python train.py --hidden_size=256 --norm_eps=1e-05 --positions="alibi" --max_seq_len=1024
Below are experts of layer 3 (counted from 0) of a mixture-of-experts language model. Rows are named router (the router's row for the expert), down (a neuron's output weights, with its number) and show model dimensions 0-255. Each number is 200 + 30 x the weight over its row's rms, rounded and kept within 0 to 999.
After each expert's rows: "raises" lists some tokens whose logits its average output raises strongly, later layers aside. This comes from a sample of Wikipedia text that the model never trained on.

# expert 127
router,169,206,214,168,291,247,186,182,195,198,190,177,209,173,210,175,236,183,153,128,158,205,209,191,196,209,145,180,134,234,165,247,236,170,207,209,216,218,195,208,136,238,192,164,177,231,203,247,130,224,180,216,212,179,207,219,191,161,189,189,199,206,255,186,166,130,204,203,186,198,185,235,204,182,137,150,224,189,185,229,180,209,202,196,174,195,218,211,142,189,199,205,231,188,182,213,181,203,176,244,215,211,231,147,232,194,241,225,183,200,195,220,163,135,214,170,234,233,190,180,244,215,195,239,141,221,256,244,214,277,222,191,156,202,182,168,203,213,237,226,194,237,183,200,172,207,244,192,230,194,180,251,186,242,236,183,223,159,203,210,247,178,242,192,185,205,234,110,210,194,202,222,193,204,178,179,238,186,207,250,204,198,180,184,211,195,260,201,183,220,225,233,200,185,218,210,153,173,221,243,162,201,220,218,197,180,180,243,140,223,184,179,116,243,201,206,180,204,180,129,221,240,156,212,149,216,147,191,247,198,228,141,248,202,226,209,222,222,227,200,183,217,226,214,208,219,230,218,225,211,183,193,216,184,216,189
down0,175,114,185,172,227,171,201,145,204,226,162,209,235,158,269,100,164,234,232,269,124,175,166,199,187,175,163,156,143,233,195,204,171,264,213,181,217,188,256,155,210,168,232,176,219,245,227,238,238,196,216,219,221,256,211,199,202,128,234,261,229,227,202,143,253,203,179,247,208,209,205,177,212,220,215,193,204,154,174,203,217,199,167,215,228,193,178,202,158,213,168,173,216,198,217,235,205,197,203,191,187,121,221,234,167,224,215,190,153,187,199,190,179,142,159,198,199,174,204,200,229,229,218,171,189,250,142,165,150,242,249,207,211,215,170,190,203,200,211,199,247,226,197,231,191,222,179,181,176,198,169,210,170,181,189,217,195,235,214,191,207,225,189,192,233,251,208,184,210,211,187,189,243,197,170,215,167,204,162,176,206,195,160,243,215,187,208,183,215,165,197,176,189,181,168,186,242,196,227,185,196,213,218,169,200,170,225,239,211,234,248,256,237,220,206,181,235,214,197,175,222,225,225,209,237,170,217,195,214,159,192,167,238,245,200,130,186,224,151,171,190,193,236,163,228,204,183,228,171,166,181,167,243,197,193,226
raises: "ians", "ious", "ian", " Springs"

# expert 63
router,195,214,212,196,259,173,196,134,204,229,211,182,191,174,208,185,206,190,168,207,239,266,200,232,215,167,204,193,225,206,197,211,263,188,229,254,186,165,150,185,131,234,252,236,165,210,181,163,187,240,163,194,209,268,207,223,201,206,221,179,181,204,238,177,133,163,270,206,213,203,161,235,179,201,158,200,167,245,214,283,196,200,189,212,184,211,204,212,215,199,231,176,252,161,157,249,197,205,193,189,201,200,177,181,171,150,237,172,208,198,166,166,201,203,224,190,207,213,189,182,213,212,170,132,190,214,208,274,172,214,230,207,151,262,201,174,196,163,186,189,229,192,174,186,177,145,252,146,225,198,160,236,217,194,187,185,184,191,213,228,211,188,221,214,192,222,186,169,176,162,178,210,231,227,184,183,199,175,237,266,175,193,209,221,193,200,198,206,207,244,193,184,168,113,211,216,131,228,189,214,163,222,176,173,200,179,188,247,216,227,209,185,194,241,228,245,176,222,193,195,178,165,226,248,192,204,194,214,198,195,224,205,233,208,227,257,130,175,142,243,201,205,188,199,231,205,251,248,148,228,192,210,287,187,154,202
down0,200,224,193,147,214,202,209,226,229,259,167,200,195,204,248,227,191,151,203,169,244,203,208,202,173,270,165,128,232,203,272,209,217,179,186,223,201,150,254,213,175,206,235,200,205,205,213,225,187,157,167,195,190,204,207,173,171,179,189,241,204,223,188,203,196,179,197,190,161,231,239,165,195,205,137,178,213,194,227,204,206,191,214,163,251,213,194,200,228,197,227,186,187,188,222,140,228,185,184,187,181,172,183,236,194,232,203,233,226,151,216,207,183,259,167,256,162,263,167,200,151,183,199,177,221,180,185,167,196,152,181,226,182,228,221,166,251,143,257,225,131,144,216,180,222,163,216,220,242,162,181,241,148,181,276,148,202,219,180,218,211,216,222,189,216,210,241,183,206,242,164,245,222,207,170,197,192,170,167,176,279,225,247,214,151,221,223,203,205,225,221,205,168,163,201,206,119,169,189,198,223,242,273,210,221,231,201,212,150,188,254,172,170,203,186,198,156,208,211,188,191,185,230,260,203,190,187,187,214,204,168,194,191,195,180,209,246,170,178,165,252,228,186,178,195,209,210,160,183,247,174,216,146,220,188,197
raises: " Stats", " include", " Operation"

# expert 57
router,143,181,182,213,275,205,189,234,220,185,202,149,182,172,210,126,171,126,194,187,213,210,202,210,197,185,190,200,171,234,203,227,221,160,206,199,240,174,141,177,196,234,202,227,183,184,186,213,150,229,216,235,239,200,202,229,200,203,205,206,198,197,254,221,183,171,229,225,186,250,179,256,195,173,126,180,222,207,184,253,218,146,227,198,179,214,258,216,221,195,207,220,193,168,162,218,164,214,192,246,238,178,210,161,244,183,220,215,168,202,200,201,164,225,228,202,212,222,215,213,255,205,178,216,180,252,232,262,141,305,204,185,194,252,150,190,201,169,222,217,215,248,187,135,199,159,249,184,177,164,176,208,203,215,247,148,191,149,209,213,161,219,262,203,183,151,180,183,114,156,177,175,216,226,167,179,206,210,243,199,186,224,217,187,188,194,235,194,189,220,175,205,244,176,236,250,183,207,181,217,163,174,159,216,213,168,212,241,159,201,168,198,178,245,158,213,208,211,234,173,182,206,192,169,169,179,164,199,180,224,224,158,214,180,179,252,192,203,205,224,220,203,194,228,195,233,267,185,212,208,208,188,236,249,202,154
down0,273,209,260,219,223,139,200,221,247,222,183,176,209,172,198,279,238,165,170,246,226,215,206,156,181,221,253,167,202,192,192,237,133,138,203,197,232,194,219,187,229,166,228,193,240,233,223,173,178,189,173,187,148,233,195,210,157,249,241,176,249,197,171,218,204,198,156,238,191,156,221,229,180,182,245,196,217,219,153,201,223,262,174,212,248,231,184,173,216,206,230,231,167,236,181,213,172,185,155,165,205,198,222,212,197,174,251,216,191,189,203,175,211,254,232,211,141,253,121,194,196,148,219,206,173,213,166,245,188,197,183,199,193,189,180,192,172,228,265,207,215,226,195,195,187,203,212,218,189,187,199,239,160,169,172,223,243,229,147,169,233,222,182,166,159,183,200,201,237,174,187,193,149,208,191,184,147,180,156,161,235,251,199,231,164,205,248,170,217,220,199,179,223,248,216,214,162,184,163,210,168,195,196,211,151,225,206,214,204,208,163,169,140,141,175,261,203,192,200,187,226,182,265,251,215,154,159,173,195,191,212,216,194,203,191,223,189,205,196,172,222,157,169,204,232,209,223,197,251,172,221,236,188,176,210,214
raises: " =", "onym", "isation", " title"

# expert 79
router,178,157,210,179,229,227,195,196,222,193,151,126,215,178,221,152,201,167,173,165,236,189,192,246,172,214,174,163,155,230,216,215,204,194,211,226,230,193,180,178,136,232,205,226,181,200,170,195,171,193,193,215,188,214,249,226,188,218,177,222,203,193,277,207,182,125,268,220,210,249,165,195,204,193,157,161,199,214,131,276,210,169,195,223,201,192,249,208,205,157,181,207,239,193,149,215,187,227,162,244,232,183,254,180,238,151,213,190,190,178,162,195,169,156,212,185,191,205,222,194,232,205,150,200,169,196,238,242,167,287,194,203,193,197,183,194,175,206,235,244,198,229,170,163,171,192,237,118,180,194,198,241,213,199,229,152,198,160,189,226,208,213,245,186,218,162,196,198,168,182,180,192,195,198,199,190,226,192,243,187,191,205,147,194,205,223,227,169,237,235,198,175,237,168,238,240,144,165,226,207,187,193,174,226,162,147,209,252,183,217,183,195,200,237,175,217,205,252,253,177,196,177,216,210,193,184,160,167,209,255,229,167,236,204,203,250,163,224,185,212,232,219,203,214,208,284,270,218,188,223,201,202,240,241,182,176
down0,148,228,192,170,165,174,234,248,179,187,177,196,141,199,186,186,186,173,231,209,225,207,202,194,210,159,236,223,214,160,202,240,209,202,196,205,189,159,206,245,211,237,195,187,236,237,175,188,234,208,192,193,196,192,227,216,253,140,217,186,240,187,200,221,201,178,198,187,201,201,251,201,195,246,194,265,210,250,226,214,197,177,191,161,147,171,246,254,223,155,211,273,220,236,195,184,230,166,210,241,162,200,259,249,234,188,224,159,169,157,181,183,189,244,174,218,216,192,172,201,224,206,227,216,197,127,165,239,204,189,206,211,190,175,216,167,243,164,181,189,122,178,169,190,250,168,214,214,227,238,176,209,195,205,217,153,200,194,190,223,240,231,151,181,194,155,146,176,195,181,253,200,220,269,162,146,200,212,176,195,223,237,206,168,203,245,180,184,187,211,216,165,192,192,197,190,232,162,192,230,238,212,204,234,309,222,174,219,182,174,152,204,235,140,172,197,199,195,183,286,195,139,210,182,180,162,194,211,171,208,181,207,221,185,176,234,215,192,182,211,216,194,201,173,128,205,194,271,176,177,225,245,208,232,171,215
raises: "oute", "olt", "olic", " Result", "atal"

# expert 124
router,198,236,210,224,237,190,185,180,231,171,201,177,230,139,176,198,186,217,149,200,193,178,226,186,202,191,195,200,201,238,237,234,199,189,252,198,236,185,166,203,134,182,249,205,200,207,252,166,201,279,190,188,197,207,244,214,214,254,225,157,240,156,203,220,165,189,247,239,237,204,193,244,205,243,173,194,202,200,146,190,174,174,168,227,212,214,195,232,163,164,221,196,216,193,129,224,208,242,131,182,204,148,236,192,190,167,229,190,157,202,146,170,152,182,196,197,180,225,187,180,214,200,154,168,174,213,239,242,214,276,196,178,209,218,184,209,173,187,203,186,224,220,158,233,144,214,241,181,149,173,219,257,195,204,153,199,202,137,216,205,205,219,212,194,218,191,183,193,201,169,137,190,175,203,213,226,212,194,201,187,144,180,191,231,204,250,204,157,192,262,190,202,263,169,260,256,140,221,197,245,215,164,158,167,141,148,235,199,187,224,172,181,167,232,171,209,178,202,239,184,203,176,188,238,189,184,201,182,234,237,238,189,221,197,204,243,164,193,167,236,245,195,183,238,210,243,234,218,218,197,226,140,213,251,172,198
down0,162,210,169,232,206,217,235,184,173,191,198,208,212,175,217,222,232,165,185,209,170,211,185,160,263,188,232,146,233,192,147,221,211,235,197,231,189,202,195,195,164,192,189,254,247,170,210,192,198,194,224,195,174,229,214,187,173,162,116,201,194,220,180,207,237,223,213,179,223,176,216,230,220,213,192,161,231,203,176,164,222,190,155,267,191,195,143,240,226,213,216,173,226,126,272,228,193,185,204,200,152,237,200,206,223,192,185,204,163,222,218,211,183,126,151,237,221,180,218,173,178,224,213,192,203,243,164,197,116,203,203,250,228,179,197,246,226,133,242,206,189,229,243,171,185,166,236,170,239,212,197,188,227,241,198,156,173,296,170,178,194,198,260,167,229,160,235,203,140,241,176,213,176,201,174,155,191,230,168,270,233,185,151,200,243,164,246,245,171,202,236,151,157,203,192,229,217,232,200,182,186,180,175,186,215,167,202,214,236,198,214,194,191,216,223,167,193,165,230,188,211,224,201,236,184,185,219,200,180,196,173,226,223,151,210,144,219,197,184,208,208,225,177,238,188,156,207,227,194,169,168,166,181,144,233,173
raises: "teen", "th", "do", "key", "bor"

# expert 110
router,195,223,196,198,267,182,189,152,182,202,234,179,181,173,160,160,225,133,155,140,190,210,212,232,200,228,198,156,167,272,220,276,222,162,206,195,211,184,222,202,191,227,164,189,207,213,188,205,169,205,207,222,240,191,190,248,179,164,205,220,213,152,217,198,187,182,187,186,203,279,149,216,189,232,191,175,188,216,154,216,198,180,241,197,172,226,239,207,233,237,251,188,198,197,190,222,169,203,185,193,222,202,165,207,222,199,263,212,163,266,184,220,134,183,218,227,223,203,222,226,217,189,172,174,181,262,180,248,171,220,257,183,140,213,191,179,177,213,231,225,217,231,225,225,171,162,201,196,210,168,171,236,200,216,182,167,201,176,210,240,201,211,253,158,168,212,199,161,159,157,183,181,218,230,171,218,206,232,215,237,179,201,184,221,203,198,254,222,168,199,182,244,232,161,182,261,169,199,204,248,155,234,167,202,176,158,217,174,193,243,157,187,119,271,179,231,148,240,231,132,148,239,220,205,216,185,215,183,233,182,215,131,209,178,227,191,173,181,184,221,182,192,154,256,215,226,224,232,213,215,208,185,224,200,202,228
down0,204,245,209,194,228,160,230,177,172,224,150,249,209,166,231,177,212,215,235,172,183,188,227,213,242,227,180,253,210,241,171,168,204,218,217,226,225,168,235,162,220,240,212,184,210,239,242,214,191,160,206,186,147,223,229,198,215,156,231,171,178,191,241,211,176,255,214,254,224,206,244,169,224,190,212,200,194,173,198,173,223,229,161,164,172,196,212,229,200,153,233,222,196,119,181,187,196,226,208,179,156,171,189,178,133,170,182,233,222,169,194,221,185,193,223,203,186,186,137,171,186,279,160,135,212,208,229,190,226,156,168,231,180,235,184,151,201,199,206,221,192,218,217,188,207,165,233,178,201,156,216,150,198,220,163,194,195,189,218,216,234,169,199,207,175,243,201,200,152,267,245,160,245,140,200,213,169,193,245,193,226,216,198,229,236,206,189,163,215,238,204,242,185,211,201,234,229,212,226,180,185,253,190,161,227,128,211,128,250,184,168,176,225,226,188,189,254,140,204,216,238,191,155,260,214,209,179,188,145,209,230,240,194,214,214,199,189,257,214,233,211,173,218,143,162,167,213,212,210,162,175,187,149,220,206,180
raises: " the", " Japan", " British", " their", " India", " this"